python train.py --hidden_size=128 --normalize_top_k=false --routed_scale=1.0 --router_logit_norm=1.5 --vocab_size=4096 --norm="rmsnorm"
Below are experts of layer 7 (counted from 0) of a mixture-of-experts language model. Rows are named router (the router's row for the expert), up (a neuron's input weights, with its number) and show model dimensions 0-127. Each number is 50 + 15 x the weight over its row's rms, rounded and kept within 0 to 99.
Before each expert's rows: "comes after" lists some tokens at least twice as common just before its tokens as in all text. This comes from a sample of Wikipedia text that the model never trained on. Tokens count by the router's weight.

# expert 24
comes after: "| ", ", ", "- ", ": ", "the ", "; "
router:55 55 45 61 49 84 59 58 43 24 47 51 16 55 53 59 60 25 92 49 39 46 35 68 61 59 43 42 61 40 60 47 37 35 78 46 27 46 40 66 66 55 47 56 28 52 62 59 26 61 42 38 35 70 43 45 57 92 73 50 38 41 53 50 64 37 48 44 55 36 63 31 39 64 25 27 28 33 53 66 48 56 28 48 63 63 42 47 48 49 50 66 44 44 54 69 39 64 44 39 50 28 63 83 21 45 42 93 27 48 65 80 59 29 61 49 47 64 31 46 40 65 40 64 47 39 52 49
up35:33 41 40 48 24 49 56 91 56 54 66 30 67 32 42 58 34 36 62 41 65 56 34 60 42 60 49 68 56 63 51 37 54 47 44 61 34 40 41 45 36 59 36 64 56 59 55 72 79 75 35 55 49 15 36 47 53 65 53 65 56 44 45 26 51 57 55 38 44 47 35 48 54 35 34 33 46 37 47 39 38 63 27 21 42 45 36 79 42 55 85 28 45 79 36 81 40 50 59 28 72 35 53 26 61 50 48 74 88 45 40 57 71 40 44 46 64 71 53 35 73 53 49 63 45 71 75 65
up36:29 61 36 56 76 38 69 45 37 14 48 38 58 73 35 20 68 44 47 34 65 43 41 40 42 44 54 26 59 62 31 81 32 71 75 60 44 18 58 34 68 43 58 43 42 52 46 30 55 92 62 75 48 57 43 37 51 89 72 39 51 34 37 33 52 79 45 40 56 25 25 59 54 41 58 49 42 52 46 61 47 63 30 37 53 59 33 63 55 49 46 63 34 55 87 53 29 41 58 49 72 42 62 49 35 48 49 66 40 39 70 48 71 65 63 65 44 55 48 49 54 70 51 38 31 44 55 34
up37:53 58 26 31 62 70 61 79 67 58 58 85 49 79 50 42 52 25 72 38 53 37 78 71 33 66 70 47 55 67 52 89 47 55 70 24 55 64 66 47 55 58 55 53 41 47 63 56 43 59 25 54 49 35 83 25 50 53 48 58 70 55 44 24 54 26 37 47 41 60 34 64 76 63 37 36 38 40 40 67 38 69 40 43 66 69 42 60 44 42 34 58 35 54 78 34 41 41 67 51 77 43 41 54 42 58 48 70 58 61 39 38 30 39 61 18 50 56 45 57 54 57 30 50 32 79 39 47
up38:42 35 50 40 75 75 48 52 43 37 63 58 34 55 44 28 37 44 35 42 39 34 23 59 69 63 42 52 50 54 25 75 55 29 44 58 36 61 44 46 61 52 52 54 47 66 47 68 35 68 40 39 49 54 48 58 36 66 43 58 45 55 38 34 27 63 46 70 57 49 15 66 46 22 56 16 55 47 65 70 66 68 50 27 68 18 28 42 57 57 39 52 64 85 65 53 95 74 60 64 49 55 44 83 91 55 40 43 47 50 43 61 62 64 54 62 57 41 53 50 57 64 50 47 69 68 80 60
up39:37 32 53 16 53 47 40 31 58 33 37 30 56 67 55 43 54 58 52 30 34 59 44 45 69 67 37 39 59 34 57 53 63 68 38 51 32 72 47 42 66 41 22 46 63 44 67 44 68 33 45 43 44 27 59 65 81 75 59 56 32 32 66 22 48 63 85 48 66 53 60 40 45 42 44 47 64 33 38 13 46 35 42 68 60 46 67 34 53 41 43 60 44 20 15 19 33 47 43 63 77 36 24 50 57 48 43 58 35 71 47 50 39 49 42 27 51 41 83 45 69 44 44 39 56 72 35 65
up40:53 28 18 69 25 71 73 64 55 35 57 25 48 51 24 61 49 58 75 63 54 64 51 33 48 68 30 30 50 39 52 30 39 49 48 77 39 26 34 45 62 68 39 48 26 63 72 51 39 70 65 44 31 50 51 49 77 60 47 59 42 40 53 34 42 47 47 30 55 46 39 25 36 73 44 58 39 62 77 75 22 32 42 63 41 44 55 57 57 59 41 69 46 46 35 40 27 76 56 58 60 49 56 45 52 32 73 33 45 73 61 63 53 30 89 49 71 51 68 54 67 52 55 70 66 77 62 54
up41:41 47 58 37 65 67 62 28 56 43 30 34 48 45 21 56 70 45 51 57 69 62 32 66 52 42 46 44 55 12 54 35 69 48 47 28 32 39 40 41 35 45 53 16 52 67 73 67 53 60 53 56 51 55 50 70 41 31 47 46 28 74 56 75 55 51 37 46 53 56 66 59 39 33 57 60 47 77 53 42 46 50 60 54 73 50 72 40 72 94 67 49 63 47 33 79 64 19 57 56 51 77 37 47 46 25 72 43 58 50 45 53 74 65 42 58 76 86 60 53 70 39 39 62 58 67 32 32
up42:40 61 39 58 35 60 41 49 40 60 51 77 57 75 54 68 49 54 53 43 43 69 24 60 43 89 38 49 67 64 44 69 58 65 75 43 48 28 33 50 45 46 41 28 56 41 65 26 68 42 25 63 42 53 44 60 38 36 49 47 38 72 37 53 56 20 31 53 70 78 46 41 60 34 47 37 23 17 38 75 29 68 61 55 46 75 69 36 33 55 43 53 51 44 80 61 67 62 54 65 37 36 71 67 42 44 50 58 41 77 42 53 72 39 13 50 64 63 53 60 77 67 65 46 41 49 29 53
up43:42 42 52 43 65 42 35 89 61 62 83 18 48 47 42 42 36 39 58 52 61 64 60 23 35 72 47 52 23 58 40 09 58 53 48 52 60 48 39 30 46 57 38 53 52 49 61 66 46 59 46 60 49 66 51 33 45 44 39 68 39 58 40 48 71 46 38 23 64 71 44 34 47 29 58 67 45 32 34 56 46 73 45 48 55 59 61 54 59 73 47 42 32 18 23 49 59 27 99 34 66 51 43 45 41 37 46 57 45 53 60 54 38 41 07 54 44 54 56 26 73 28 33 39 33 40 63 52
up44:43 62 36 73 59 65 70 56 62 46 52 70 36 62 53 51 65 58 69 37 34 58 43 79 42 63 58 39 61 56 14 31 48 51 41 48 34 62 28 52 47 46 72 61 61 74 55 42 49 68 50 43 38 42 74 41 45 29 55 54 65 69 56 41 46 47 54 29 45 75 43 57 42 69 59 38 38 54 21 45 24 41 61 68 41 40 69 29 42 75 41 39 63 65 76 29 60 79 48 34 47 27 40 68 79 83 68 69 33 59 65 33 45 34 74 54 44 56 36 62 58 51 63 22 58 32 79 28
up45:46 21 44 63 54 48 43 46 46 51 52 74 17 62 37 56 70 47 29 61 63 42 50 41 61 52 47 40 43 39 35 19 53 60 55 59 67 22 68 56 49 64 76 59 48 29 55 66 51 89 31 52 76 71 84 50 54 37 44 45 68 45 40 69 56 31 52 65 63 38 28 48 48 44 53 39 30 69 44 78 52 31 64 44 56 68 68 54 23 35 63 51 46 61 38 40 60 84 21 44 40 62 65 58 66 88 52 73 43 37 27 58 52 58 60 39 64 57 47 16 41 42 53 65 38 59 51 41